Weights of a small mixture-of-experts language model, trained from scratch on English Wikipedia: 133M parameters, a variant of Muon for the experts.
Below are experts of layer 10 (counted from 0) of a mixture-of-experts language model. Rows are named gate (a neuron's input weights, with its number), up (a neuron's input weights, with its number) and show model dimensions 192-255. Each number is 128 + 24 x the weight over its row's rms, rounded and kept within 0 to 255. Numbers have three digits each.
Before each expert's rows: a language model's description of what the expert responds to. This comes from a sample of Wikipedia text that the model never trained on.

# expert 56
Description: Table statistics cells. Final digits, percent signs and closing parts of numeric cells in results and census tables, e.g. −24.8%, 14,347, JPL, Total.
gate0:145105115137106125138146110113110164120136097141152132102163102112149091088133154127107118130084093122114124096114137113111098146143132147045127160115164149131132102136128165129134111124161152
up0:199129102195121137121106154148096110141141162116113114136099091119156128139126121116100117170128176136157097140114123187107166131108163119147175119112101123103132130132093129144132172114093095
gate1:103125155101134127109133092156149143103121131135122119091122155169131118130126168120133132114091115080136121122142070088167133138121165117143140131164171115160125088127172152108134138111153144
up1:130141118119145145152127126193088141160140135123158113150132147078137113139130163131086152085084154114188139105157111116108110114078148134161157125119149128107105143166133106105116149128094124
gate2:117129096110131150121092147154102154120118131119110119152139107136097131114181138143089131124154142103147121149091129135143152178093077111156117104158165150122164147097137168151136135137132159
up2:109167072109114126116135139116104126153144116085135108114164086118155126070159081132091125153142137143091122106113118141130136109122133142109111116145121124158130155096127102126164119140131111
gate3:129131135129146120113129126129125151128171178126133177105121111121136106126149103078156137110116116154125118158114100116122090151174148156170151086149131144115104164117134101117101122110154136
up3:123132130143108127105123108126153150133083157119149117115142123162111145155155126134122114167139101129116139122106094150082160134128125084112116156128135132118115144088127140153132175099150137
gate4:090139142119165150131118142111129113149169086114096116122141117118146121087098131150103135154146139149111182157107127107150117152121100136055128120148098108145092120109117130119089158118085121
up4:161109136151102134168076153115127133114135132117169125151107119146139142142158141146156141088097160147124110150139124128106129126203096160124118158114158183109161066107088121085151114084162179
gate5:155133129130102069104151138091109160122124156123143115130122151141119162156147114115146102130091126115127090093120132138122140121107119186119178111109174125101118135139126157100151090145084140
up5:112128165094130169119114189105097127103104160103129145114134157110160106120161122084122145149098152082099109135140142122117138168125133130090177134102133102139157127124089119134100118134171158
gate6:141151078144138134152167120109118143151100137164130097121114141117159140149136107116124174111082141165096134144102161106125131120114145090139146128124160083173101153076099127138139098132119108
up6:125134115137162119097117140137133106122171145144120161148173120113114121111115162129179130107141116162159182122146106110113111139170081143104120106116093136135080110171097100087102082099101142
gate7:100122116104096143099136141110107129124114075108128102155143103139166113130086111100101122124090161137111122123129141117165123138109147173092126125115164150161156174120083130108144167122068122
up7:136157114117113099146153150125079141115120122137072147094117097134095172090131121146146134117191151123105126097135139157132161150093145150156139150158146153099136117137141137136165128112100092
gate8:137123105104120126159119109141151153141170106181166095108126197119125117135153136139123074123146113100128148075145144166133094146119120146097125121134149166098126064104080136108142149119135103
up8:175096145159137170173079115160165141100156120104143106140109099094122141123108088129116124098159109191128150158128143119131131108113156106139130109109178140135107126117147115137135145137091124
gate9:117153129154133104149121128100159089119132120093149153096147151086161110123113128112103127133117118118120128099165127124116099098108095150136119110170111135120129162128136129142116147125156113
up9:129135118137143073136126118134137159080113161153087119093134143139146089136128123149143135140054122102116131103144085113095106108154154096117114176140100109106117098137141146131136130133163123
gate10:135137156132106114129125093136103124153133147177126123125120085158114133138110101131101105129111088131107142149158140087153138147134084095135103096076192141144123107087131150131153096138176165
up10:155092136079165155148124134149133133130137114120147126130114118137122094121142148097113144164100117143177159144181110125101139112137155079121152149129161102116116152107099104124132097150137139
gate11:083167129111115104120117074183140110110120127083151148171108102140113121114095129134141162129116147122126123135127066114179122156101136135104141152148115110139105121152137157162121151105166094
up11:137112116147122119091123140151117089096119106128106113153174115131148102180068079104134101110159131126144107140149107148158135098097087096142178142164131115146166108158119163132102135171178119
gate12:136126149150176193127129098143190146127089095102131143167141127159139145088113130140102118069108096136156137115088151121118115169133119136146116135085142104157138134110094139072121125115151138
up12:098155152151148124169154126110119138119137153128115145154078095093130095123120111088120110134125166187109105141133130123107136122163115085143161163147131151079129099118153149124149137100134138
gate13:164077132164138147106128087106120131076161096116128091171130121090143095147162133111138123163104117118130092128152093100111176156178161157116120114138135107123152086132141130139129127073165094
up13:153083139162140133134099105187117161191134097105158107108118149148112113092134133116166069141136118133150165130158106134144131149163164136110151112129078136153135138111145127118135060146165111
gate14:117107092162152109130143072167126115150112107164138116124129168163099115145124138132150104102122133123139144141115139119132122119102127127107124085141115122114133136140100144130113161132175101
up14:143074163133126085081107145106100136154125097122158135130132091096091113138177111130133125139175112135094127118114125117133184136086133135171126149091185119119103090135091100121167098128090102
gate15:117144152130136155159113132089121147130130122105117151106127167118148170129129170119110178171108082165173144109126111085123126133073118116129133129133107129082075151148095140123119137128098110
up15:143102154115113155163142190132089171133103082118108126086099093112090092103077165150145134150142134144144118141143123117118075115136101122116103133172121160122164122142113112166128155130139159
gate16:156136172099147124114116145082152098123159124106140155142137141173155130112162176076138135107144119172112133169191167152121140115134146129086132101119153166081114112097146126120152123131108178
up16:108160109088117104101121114183143108140139152122117102105145116130123142138182099102139161138102120120119139174148102147161121099086124113110143122174119097120143162094134107156131075128142133
gate17:093132094140097118120135131097167160105160103120063115097140126176141110147087129099142138131119155172114170121168144120182132133142127099113131134148104145119128120173130130135126143096122156
up17:124138131142168111166159103184167100137103144158106121141137108154131127104117149141161168097146130139114129091111126158106112113093181143135137180155086148172124142147121130102145116126145113
gate18:132150127122141174077075142123136130135102141179151129103094094132077112111119154081150121123086097111108087147114142126124122148140173144099166134100120130101150128199164113139136072138124160
up18:156120115120100130088158114105131141131155094112156140157139101107124102116131111123118108111121090154185059138111105134140161163102150168170100127095141146107146145141118129121087120113158118
gate19:161100175092098091167156110108140140115127120126139167153114138174116121107107134134114151157133156139122180156138088122102163133059125151099104137150132110122128101136145109101101133123113137
up19:125130168107129151154170142111146139125096139102126119122109093152149137107114113129113117132143125127139123134138152100103152098101087096114111074096117151142121128126151115141109143162131086
gate20:099129141140133166163139142147157117115133142131139115110145174144161107163109127127124140146112153136170138138105110105120120148143125151117156164145114114128139173156143076173162118129141115
up20:100187064120096109135127099131120112149101102094102109122118160089130174162104104139102098170140110123118109126103141112125102116105148093130138139176096111100109148130138119135123141138109095
gate21:139107162108143168130124152114141167179137081114158095107084091069106145115129130117121114149101093118115100120117095110106111118091126117138142128159182167148109152092150119130104165152078119
up21:120151192121081107140125097173111145125111121126122120096097126102158116114126122106125129117112152144151155132103131123133116139133125112149145163147135162131106143117143111139120137147085105
gate22:116120109119148162131134125104099086122077163116103098157161128130129157116119144092101121076162113115165133136152146159139085126126124109115146148087138148155117111077134109121119123104159117
up22:162093168143145127144125127157124095149108122110102103170113125087135128151119140132113129169156115054155124158109102118115152100155115122134152112092123103115171174144125132163093156138120102
gate23:134125080084162125142104123135163165112140118149146169135144141135144132100105118138173093116148141143127088143192121132123121149109099158109137140145128155160149150102163103160109120101129145
up23:102142123134130138127164125145164155120093172130097138135147089093096109090110132145164097137110121129114115112115132155103153123112130099109132153111094109144131163089130100169107094095150109
gate24:122054094153135103160125128145098086091102098108083118147168114173115112126133143164122120119157123137132128104141095155128131148141108087165125155124114113119127127113153119133135077120109115
up24:137123119076159101149106108161127135049152123096134136134127108141125122116174089099149108131133133149135118097155159114138135149104094146159162158139115104147168131154117134136134101112124139
gate25:139149123131102131157095130171157138138142117133148162161110094114090105152109113124165099155121127127127134114137120080090132123096168142097127104117134100122100138176159119092171101105128158
up25:076156062123119150112089142127153141175120099099127126125155100085085137127097160152104102164110143133173121119138098105141134144109145139123156099131120132155133108118088100151110137127131126
gate26:136149145081096117089074095135147086100149148179144096166117148153144161120144136136152132127143177152135116109143108123108074059110143126099082164089156120127110093137126093141135100171136183
up26:103102128150135081133136128151113121099126107136137157089123129100120096148111161141108132093075147107118180142122080120149135151151147085114146144113157156147163140141070105115168096111120155
gate27:080143129096116114165096142142120130128154127125125099171121133149115135127137137146128120133112130148121104144124166146112094127101128098099096111156170135122144095132130128154113129143164140
up27:164152135134177092106125112134103122111151088108099130154117125132095104155126135117097122093111093080134122137142140151112122123096121132131148159137115116135126127131116123150151100097108110
gate28:089124144070165178138102127129165101155155117136147102117119113192122101150084112112182102121136099134158107128103116112108139094106093122119161138102155128123138105122085135104130112111108132
up28:155134112164098152139143137178144128138111095193129189150169113143148102137151105079122141138127077156090138122144094097151078134131156212166172101142105106140128130165139140121149113120138159
gate29:145128165097138106150133140138129146163128103123162103115113154138115132155124131144115118127128158147124138108129185110113077129103120114097140143138114138153109149149108128171101121095110134
up29:074125146125145107134129155146149102121136116102134124160118095154147141137166153111115157096117095128126095162100147144166108105108140132167087139165102129096155157152129153131137103140112130
gate30:139158146134154135115078129181112125143091133115101097160136135103113098109091145147150114080159135172111121088138136123114159104114145134137093132149152147109129184114116153103171161119144075
up30:174126179120166145151092112128142143173098116135161133150098108108156102099084147107138143112106156146111121129146163141127141084150166164109111121150097092097161100106117099135137115137126153
gate31:120091097145105116140129152106090153107108156147095118106122163144115133154089119155150160150118134092124133127149145118176095092115129116093168178145130138178118144114201106121164151116124128
up31:108099108149108117109127070135130148164148099143118111080161092137130153122152142149111108118138167117153140135140114138157113152059116079145101136132120112142147117135118140129121106150095136
gate32:130104097138105140126169118158122141123133106114164135140122170155132110080144145093115100159126108044136119161137140125105121124161126140108160143133156115150146159101102118168128135124111118
up32:118127139162121102153113088129122069092129181153135119122057123136152154144122080163153129100149148116139131147166115128100069154138124119148108148129121179093138118132114111126133115116107112

# expert 61
Description: Year final digits. Last two digits of years after 19 or 20, such as 2014, 1968; also However, Meanwhile, century, ago.
gate0:104118146142155186112156119145172134126093124142149101138156102108096156099131152114158168101164123125124104120118124112132101137103141120174096118128128095163085134125125094086089155104186133
up0:088117126149135161060090150094111135144128116082162134112097116125162095153134121116102079127130091117079185119113118137164129124111179094133146133095114113112094087098173121130139102157089134
gate1:106108123111124116150131077163103124138123137112119130150139090105140141108154079116118133168149123109173120138098097109131074151135128152144163185152102134101127162100129144144157124102131136
up1:113108130158131141084135139113113150104139123098125111144172134125109141149120147155166076131134138187096117119119132135118158091158164093155115136126146120105132131102113152095090146128101163
gate2:129130179126105128099133158125115128102142098138117141126107122077123097126129088140168142153115118110127129140140165112103106158155148102076121118131100100102154137083118143102114128098121158
up2:131138121150102126117150127095127135140141146095111140127134158117093127154113154178078149123144157099113142114157154095153107118134100155145146175128116111147126125118119145125089153140122102
gate3:103119074141138086143119079098136126115152113123110131112123130120137142161103114119139115116150139152124153103152138122134179129133141102134106127110099155100095160108119120161121131118143124
up3:089116089117122140153116129111147115128154122075129113116151123114116163132135142119148159105095165119104128138156077116112169147157129119141152159138075131163151169139094138098112080136085166
gate4:123101146110103106143129136099120116075147134141134083194123114086112154130137130103106159117114093113149121147132152143151087137102134145142158149057154106126118150100114136099101125144164107
up4:110099160132078087102145174130168112096099140101135150084136116178120119099128145112100118126117143140136112126167106119106123145148170139135124146149097145122147116174142144151124140151127146
gate5:129109137148155135097139106148058128122129083120124113121158100146120155136143134101146130158112108142165134137155109139124140121172129145121090145111113171112151141126121153134058158148125095
up5:161163129115148186161090118137136117131129114122113178133134076068100129117084133123124100131137099125125095139165091116072120206151108142106116127144165176187142154051158154125117103155142101
gate6:113101125137133120178149136096106165115136115116094155116162142138108124094088178156114136140079116131104149114160140121117138127129113135116144131142123150139180154108131142138149150126154142
up6:130136133108139123138108110153112117178134147109139097103104113089122086088112148141141126101152131138170106128085152149159111152127140138110152130127139101140132112118135162072151081090112101
gate7:130137123083142123112126114133145134127164138126122167147089124162169118078145133164101141153144059129116159119158133077116110073123080167138157131092144137181087133155122140120136134131078121
up7:099126176095140153100151139127152116137145124109122135105114134104135132167132118120106169139106128135130131123117120101143104145136152142147123140139101133112137102123142071167137106148143125
gate8:096115060123115148104061148119126142107133093104132162106146139187126170104104102142105077115143100090140141138145166149148149106124145154124122122114156139163124108124129147129149130075129107
up8:166160169158127113088121145100158107130103091159105119139129077118123131127115095153129144112163119144152136151136098105129080140130133137150165119120151154149109110101145140145114122116132133
gate9:107076136133101102139125132114172108115132102093112110129123152160115152128125130095075128109137117148108090155107097112148090134152120096122090118146103143094130108094121147140138079168097110
up9:116124095111156148142172069125097109101081142131162097130133118102085172166153109121137164150106160126121150169137141130119136127092124097120114128102081129130089080165099098112119139133160104
gate10:115127101137122171117136109109168133137174116130137149124121114147145144110105137107116131131124096130123161104132179113125093160114134165090143132140099130127139132144149101117126133141156138
up10:117190097133110141124131105132151136088168094152142132070100098116112099130134128119099184164158114140101143153145104105154106104128160169097127142151118159094166092175122110149108124160099120
gate11:175126153110172120093118120152133133157100135105130143160153064113143123066149094141179104107114113085147087125102056139121130167125144099085133104149143108138128162141169145099125125145145084
up11:107121114125112141129086167178156120142127090175159102121145152104114121130114123140163139108132144147147105191114111152154115102137136090164106100132123135158144132149171142138102106102094116
gate12:103151121135109154124152119109131122131115147143132152147156124090074152153149071178147134162105073127132130130148103126130128105118129155161163088111157085154096129136086080127154109121114125
up12:108127148151104132167120146126133146156113158149105130145175116129117126149167154135134143125112144108128147145167097132114139130126184091110102138136114097129143161108128118145121109120161115
gate13:100198127109101102100158147154087114110119123141158160130155166129077137148143071085115158126102142122163141136135102122140113118102135096183151148077163110127143139133120118170154140154121144
up13:115095141152126119148108185141109156147138131137142087122128108124181087143102152155091123098133129155146133124117138133120147093155113134103130150133135126154147134119144107144131101133081063
gate14:118117127135144119104080118151125103139117115143100154140132122124120125113112092129131147135125138147145130127122101123123113147144119118144149120136114157130112158125110154157114090124105112
up14:135150155071102138120105155119127096126178119111134171134105145107120091140109141132146100103146148105131103106110142138125121076140101086114160101135143143139152157152111108091138108136146140
gate15:120096116076193146151134123183151119164123134095087156115146067134134147120152160160140147118139113124111128150124096133078130093097115120115121141102094177139128129128153153094132143138135130
up15:130156123101146135152135134143172091193131172123158145174138147126120146144094161108096121146131091173141149122179109081124165119133121132143105113116122119140122090125151105084142134129132106
gate16:158156160174140147117123156124162133142144106108129102173109096117120120124141175152095133101135103139163106156139117139135078147124135114126075106127141124108094143084124143139160129150162117
up16:114125164144122118134170144155138142139130155119127088134160124117070131189112120178152127110137157152134110141149148129149110109156111161133134185148177103138153147106148172117139126135143111
gate17:095155138128118163120097061105089148137120125144080099111103149105108125123100150078115116147151093108128114078148157115127111154140158130166100174122098149131161150066124151119079104119128141
up17:103124131122123119148102128162117106168128179087093143174115124138130134131180152169109131132156191125105133112139104117112122154117140147143108143136137103135123157094136104073169106167118174
gate18:112123178153118099174103111126149129109095140107129122113123121093145150132131176150130155110114107154134151126150141147133102107116094144123164146109107092096142131093138126106116151129098158
up18:163125126149093130123175151089122142138116176149137146142121154113148126089100108099151134185153129127151117129149150123150149114088094159117139152088131121102151107129098091114123116085125132
gate19:064176113093077160129147139129145099143151168100147142130135151136083126112139079097119144161130087104107154155094107093157169127117164099124135162136178127183123150150110118110199126121114134
up19:146113117113140132151094156118154106113118128097081142123101094108160113138155126111130122114101110136097156137108165131131135139180122115123117125176095131115180116146119162096103148153133134
gate20:121141153143140154159150152146122148117153128077128078153145101120144161112125119157138080161140105153154127131145098138091125141143145140143103119144091145115124110076111124146136167131162145
up20:135101090092104156186153117135164114149133090112107132094112140164163092152113106149132136104140154147169119088135131117174090124110140131123164140132127154102117137166155129128134164107112114
gate21:138067121105144134150126118108135150162132083174129120148152127115088096129126140174124115111108139139155127132164149124117170119064100135108162143093173082093134093094161140127104126146143152
up21:119146121089106116121114084136141105172152106135144137091105094170124179168122107123142135131144151145148170107133094076158169093103092130132141130124119164152126124124110087145127065108088146
gate22:134095116140130132100101124117092137133130107168119131130161142148135102122140137126147079108167138119146105129130075160108146139124115141138182131155131108113129095111142091121141165123138150
up22:110079149156151119124155107155121130085168098114120152142161176080153097161149106110153123123164111130104165115151121091161132103131157153087101130097156093109134138096138105143103132110136136
gate23:106111124131081148119169125096074163103103140129106155091144147155124184147140114142127130074122124160143101111115094149141112160119111091138131133117123133101131120125109186087138150148123096
up23:122157106129129142154150111156130087167132171108094131071115144101143117086116171099112138146103141159159137131169144108184092113161128139150096163078153160111134135134124147143158125135133134
gate24:099132141144150141110135132112097127144115079145111154181169122110140145116103123139106113143125124117135108138097099081127149118146099132105149135125127139078128152115128099111147077115097137
up24:147122168155117106122142156147112098123184121090113133159134145160134124118133115159162148137132136114139145159121166092093124102141189095144093134140171137108114170170092156104171109081133109
gate25:167109126138136150097093158098154081130153155165096153117105111157127109142150112099137121118152112102106115156100101140122167135130106130155142086120116112144126144122148115116117156110114138
up25:136130108157140103154149114161113131116111110144088159147103107119153130138130104094122124166139110117110151096093151096115102106088139111134154123103142136107103101137117113142104146111131135
gate26:095126136112140086095108130111137118119147122160116093182129150102137110090141122121078164118105123105157105176108135120089126166121104089156098110164113116111160144115097077130102121120142111
up26:155156148122162146104118160148133079086104110154123112116159171106094151104112099112105134087131108113098141164102145096157147127148158155119122109090089129096123099161097111131145122133181105
gate27:137100104107102082067110158131070162082157124125156098132142124123110103129117103130106129135146099092126156118122156145143116148124138094160133141127120150099124129132125145082131144127111089
up27:136065172145130123155104120159154109139116180130096078137150098157145154093161127121115129133149124145141091112106111138105146148142108112141105121128111108144101118133111125099127112112086141
gate28:117149132147157143115129121090122133135173125183196070167160194075111140063080146134090100147153136139142161126142136086141124138151136125175125125137145152177111127132099127122137125137165122
up28:134121131114137128144104112158133136083152098100135074098135147170098159142096108119155133151087151115109077159157109103164142065104093135099140175119122123114106090115128107157114170104155156
gate29:111105157091077159135121119123111115112130124117159134114117111142161100134125167117113116153152111137177107090138147169141150137156063101130117104114137120110083133118132116168139106124146109
up29:122099145072115157145125108154137135087152155156156146151138109156114119110094141074131140123141103114101124143136142159176141137151124129116099148094116081139115122152096141121108127115168159
gate30:117082081144119100147093128118102168130140111090158107122125080139166133150111106076086108111138158105120139136107121114114144137163124128090125170083111113164131150120173136144142154095140131
up30:135113131135083150121074093135139125088108086104127140169151074146138120185182122124148154150127099147122161152099150099159161113173146133127110186142147124161134135124121137139171155101156135
gate31:089109139093133153143148112082123127108097133123134154168103116126148161150150122096161127096138116103078125151116164099103126142123172100112153122108122167094130147070143134116130074108119165
up31:143145122075138137145127146169124118142110142144131120129139094119158173127174125171096109135127176128097103107089138107158158149113179107136147179099161123168131135109121144164145124090066177
gate32:132125121103163165130122102171152176106146096150089133146140151142155154153102121134125136144095073095100160152089143093128134107105117102107110078140121135123148142123131163123141137126140137
up32:133107131128094154094116151183134124108192146105157101137167126122109132136120118130131140154142178140196137108176093175141133142131151136126123145128139110134114144140126085132121118106141099

# expert 14
Description: Table row numbers. Numbers and short codes at the start of table rows or cells, such as ranks, positions (MF, DF) and dates, e.g. 14, 10, 7 July.
gate0:156167127138168147120061146151107096113116149112145141156140151115121100194156128172127116114181102107152146106105141112160150130158117119147111172097138162131095140116150222156103126089139100
up0:133146086169120155113112140162151121129131122140140134130107148120096118131113143138152076111115145172146137151124152133110090128156153142095136109144109148100120156121173118137071113108142092
gate1:122118116124137106146160159084139093091130084147109091150144088141119166132147163129129120130147103081116095115132130093183085136127112155154161173147101075141159147153106132125106123142114135
up1:091158153136102128138093125108137140170122139137111160115123130137111149156150120184151167119143128168148124139157117119134151165131124129164160135147130119144150165160121089145128125101114100
gate2:108161146148162092141113169124153153111134106164164157150134143190080082113121094125141130113154076126134167120165112125114134157120099132081135130126101165146124137081144142180101156158170085
up2:162098158179099134084145168137130129135146077165143082103128093118176169127162180137108132123155101097107130143111128137111137161108127118129120154138124106155088123124172150117124135132108110
gate3:149131131067093134124145147104113140116121108119115150147124151133133162113172118149131103174097135134122122118152165108142096114120089134104133127097173168141132166114092111089087088105114132
up3:162174094152178135139116124155149101093152120141131124130086045136164186111091130104118131187148152172103133133118125121151089126129094146103138136119128155109109140124110121092160156140143095
gate4:119094137100127098157161138108109135125142116095114126110132162162106153154105150120108205101117157158129124107176120156111125166120085107094157136120126132095132139148125133130143162105136136
up4:126122103103139096139163156156116097130117090096136092150134125140121140110137088096158125132144170171147093133126152120139118094114156098133154173086166124130120116113127159148116126134122147
gate5:181117160097096122144147153160190176112128155152177129090111115170121128137122094092127123136146159154121151141111155140122110120120125105150117142152156110136127147089141103131128098095147157
up5:159135092146099089118116108157081089107136168122114132128166146073095092169135157078089120109116150084153136154128159131120164120133164179155127131153120126110151136137115152140122097191159119
gate6:119134144126112147113106129166120091148194111123087148137122126141146171101168088106095070143140107104169143130092145101133120161142147118106109103198188162136109123161143138169128118090136113
up6:085106136141142109144155115109109102164108170133123074138098083169151103117097151133124088133134104113125098116147103126123131153168078132065106096135126171135128120105107161121098164118115151
gate7:095105121115088115125154148145119146117110124106179116158178131128157079118141107186133162132149126096126146151096122120108124177155143137108123098141119129144132155103152093097100155137152095
up7:130095112148117146103108141115132092141100126138128153126145148154105147138125087130158137138147143108151174164119117120144103124116101097111138124127119119116134147138127121107085116130131110
gate8:134169149158117099137137090109098114135146113081122114151100096138111145072104119077124157133120165117109129133112133116138117126142112142115165119160145136162116178136172106148162112132106128
up8:167120110157126149158099096161124125138120149138122154161121174123146176136129125122137102155136130110123137122129100125081146118164113127149145128089078180090103121128094110138135180125126127
gate9:115076133101173128102116164117140135145137114144115138060088116109099154111108159167145101104158148160140135129149144105101129150118090113080122175082125145141127135125132149135110086130133119
up9:170124129142117080136140087131097078146102120122107094142104136127148148145112105140133115118096093129143119085114116142088120160142134085129077112119087125096148100143119066121090138147134139
gate10:137082111150126119164075100119120147134152158123146144088105116137129137112133169114117177118109147161147122143138150120133150152140094149127089122139076129127130131124160122155108123133194061
up10:135143154143129116151127109121162131152113112102135123167108099094126156145127120124154150103148128143142109177154103091119145159088124140129105126157125140130125108112155125082116136115117164
gate11:100130168108124119113134166097136126102131141105110130097126126154103111127143101097092110138119142148163153132122109165143146124114163128123091094087122147113146112132158101126168097142099154
up11:177077115116113131105106128131109141156140124176117122114128188142157171118122125162100097110119184111129123140144113149134143124133116122122143132144099140137158095117121110084155102090125107
gate12:133129155145122115158090138119178162146113124150123111149165123162123147089114107130096141140128130113116135096134111128117140116155150135126159126120087124081109113150099165116165101089141157
up12:150091068161110131131152165111105126172169148116098108123166147097102112149126123122135086165134118086132143140139135154095150107096135119110136089119099139118126133139118101117155119142143101
gate13:119119166109123099144093089116134130128171148120113083127113135138132115112094094080188135147117117142098161108109132162125183156113086101121129129113154090114154141113134130126139122113137150
up13:143136102136111197085115151145095123094126105122086156126165128127089116096128111146137137093160118157174111170129164189166110144119162082125115151104101141115092144118113122150111111110086137
gate14:116112147091081126095089113119126138157132124116146129093153204133146130134108143148099100156132167159142171145117088104104163146163071098102144125127109137093110146128121105141123134156166162
up14:150144096040150122098140124138111127117146115076101114133112109098125123112098081088110108132115107152080125129110165127087140097121134147142147123137102133165184101131105154156099128159116140
gate15:152108112120177109118114108124114131103124129141122170148132132168140147146102127094094154149111165181094107121128117121110148108107180124149119121113131133119147107091112152114116151075126103
up15:133133108152116152153104126117165163137134106090116142106137110134145129150094107092127130108148108201117114140119078139136091118132163165126153146139170133140122102138058113098124141192141109
gate16:118128109129120116127129119123101154088081123155145089117107113153096094138134120096136109124154120124115172089137130165116085076147135148113104142130126136139146141076153114129124118136150180
up16:143169102179125142160073090126116142115098077117147167098150131139135108140091162127129114132113104135107108108122101132094101151119152171135080123143165136114122131121152123152094075069182086
gate17:150095154148181101130092162102152128109104175130076163104107141138118130144135146153105138129110126165158104148167138150133144150145102104114093107136118163126089145124126123147148120143114125
up17:116114104080135103157111160156102129144094121144131109143126142126157148131183153134128132128140149124158138120152146147116113115106157115152157099112150142126126135119126159136161150116102131
gate18:144120143105131138121141149100140136085077122134112120119101077133136129143154174132157120132103108130135116111118122108055113126147163117086078136129128131128141125135115124100135097140103150
up18:145114189143100112150123114138179142114098106162118118128099154099147132129109129128128101140189110133153151137106142158123116108143113129094119137082109156153134099118108134105097197144135130
gate19:135174143081121105136167072167095126159112157118158127133126086149114109080104163118180088139117131149101115119095102147091131120107120146135122123103122168134149110121172103125122136140090151
up19:107139133155123124113130116145160143143142144119121103093148098119151136126101155125143118108131154121152094122119175150102134122144129137089096154139167142148132117109138144141134149122165145
gate20:111156125133141123115138114168157123145152134108128111088132127149114114123116107101137155118144142172129134113135157096124097144105119100173134118112108097153146076107101120131170122094143132
up20:119127110111138105150117142141131139161105154111107129158106108168139125146077117116145187099065165167134113131109156158111113144098073136150143148133146132159125124141168106151126122142160132
gate21:145126162080122125153102141101122123066113127110107100125141106113138100155150122109129095104119151135143125140175111112147138118157139103108107159125115071097159096087171082131123101136127138
up21:138118120141109135122140100167152161120157147097135090119143138071155173132150132102110148100120164110132114125113064107120095093112117113152118126162158115085116135135119151103139121146124121
gate22:115152083112121140144157058137131124153092131106132141189171089158129152106129080153126142105132158118107143151149126144145099152109114092189122135129147138157097121134124129132102108131127142
up22:141119097122150119122156164118125092138155134085068115084121132141116108150166141164123113147105134067092147106159111112120131119139110133159132112078129151092121165152110132157094141115138132
gate23:099130161167127113132091125129109116137118138143100163182148126161148089159151104161126110129095088141148101089135135165115169147099121121162132130132116122155115148147132128136138109122160131
up23:129105107114155127084103113158108184134119106093122132119148122172125144147143143117094130160149120120106140094158146151166149125101130155123090105131156118112108107147110117112160142130120133
gate24:098114111114090151147118112111147138132146149083091070177227106133140135137121095137097144116122148145139137116140124131121148167096088095152111102140161103159142146134121119074065140075144089
up24:130138127083113130158147097101126104169120111108118115128116069126141124136122097108156157132167141116094123133163169154119143174141112103151076082196110136114126081120117091108121159130108101
gate25:150139126171094105130092138126136139138135096129156158153090137145129094112111160100130152122103092154116145156118120080174127174159124153146095139119138122125084121125125107091097133131130113
up25:139130128135155126121147132187146152135151113126155096141138133158161144148138138138102146118144125132153174139169185096153084135149138158126143123163137136128103101100121127106107144125128149
gate26:139178140141117090182167117091156136108167122163133108100163127119109089105140131158149148141146096146127112106175142099103098132112133106110115125108126161096087077141096148157151137115141149
up26:150146102143072128134167106121127163086146126129160153129115115145141109099116139100130101139115134107132164086169102085098115204087099140131156105140137127119135118172096072090115141149138179
gate27:129118116114146126153139129134156129155166142106125114097179143117119100093156109085129092136142121127173134093148109130134125137134083144118101121148125113123128154089116070146146176135139147
up27:103104099137113147101177086149156112124117096141180131144139105145124124136148122122098109145114114163138134102145127097132094146133147114110138137121120123125106085113108106141143120152125127
gate28:126145150110088122148114151108137135141103113134101139134174128134153121095122125119142084177130141151111135122131106113119143153090130151151091134157104091103078156107078133118183143119098168
up28:109151095108131127160120114106138120103121163068119135122091171120136142166134129114099122144107128109128147092128169163144179151141104112094112089093117103115146158096129111141106100150139122
gate29:172109114096143133132117118111110129126161107122104156123118112135140099131123135129138161103132131135103102114130145150145169140159165078136092098110120159115168123066129118158129124130106144
up29:106115116129153134099099140139170151146183095109130085131120099100129111135101114133147139124163117155140126125124119142147072120071100138112122115130084114144127110125144158084146117117143162
gate30:136126139121143123141117109126121156088134123133105067079131143125176125121106110154138107128116084120165155093129127137114122134104126064095121143126111136094123128149107114125107138092118130
up30:143141126118155100135119112134129150126143166132127185119110127151102169130142137126136111119142130108160174147132096121103130143106104111105123125172162108126092144095096133109154153112089132
gate31:142134107118116109093120106145117100147140106123125151155127090178123089145126102138105099121169151105132106151126175116173125143094151157117134104101164117135097147145131105092115167099111123
up31:123157134106121136150122128135115167148129127097168131143119127145116153080158133120119117149158135120161136119146127166140097125117158139139144101098103147103143113174127173122110143138136127
gate32:182073092126116151099129103131115129140170165137136129103134134133104129137138129113143096115090135139139119131111120167110157117158129120143123162110091126073150090088138168107090131168143171
up32:072140146141121098148117142123147100151136130119107119129150106150111138177169122119144126087115106129124174136166134141166129114082135128131193146127068127116147102111133137136115104139097094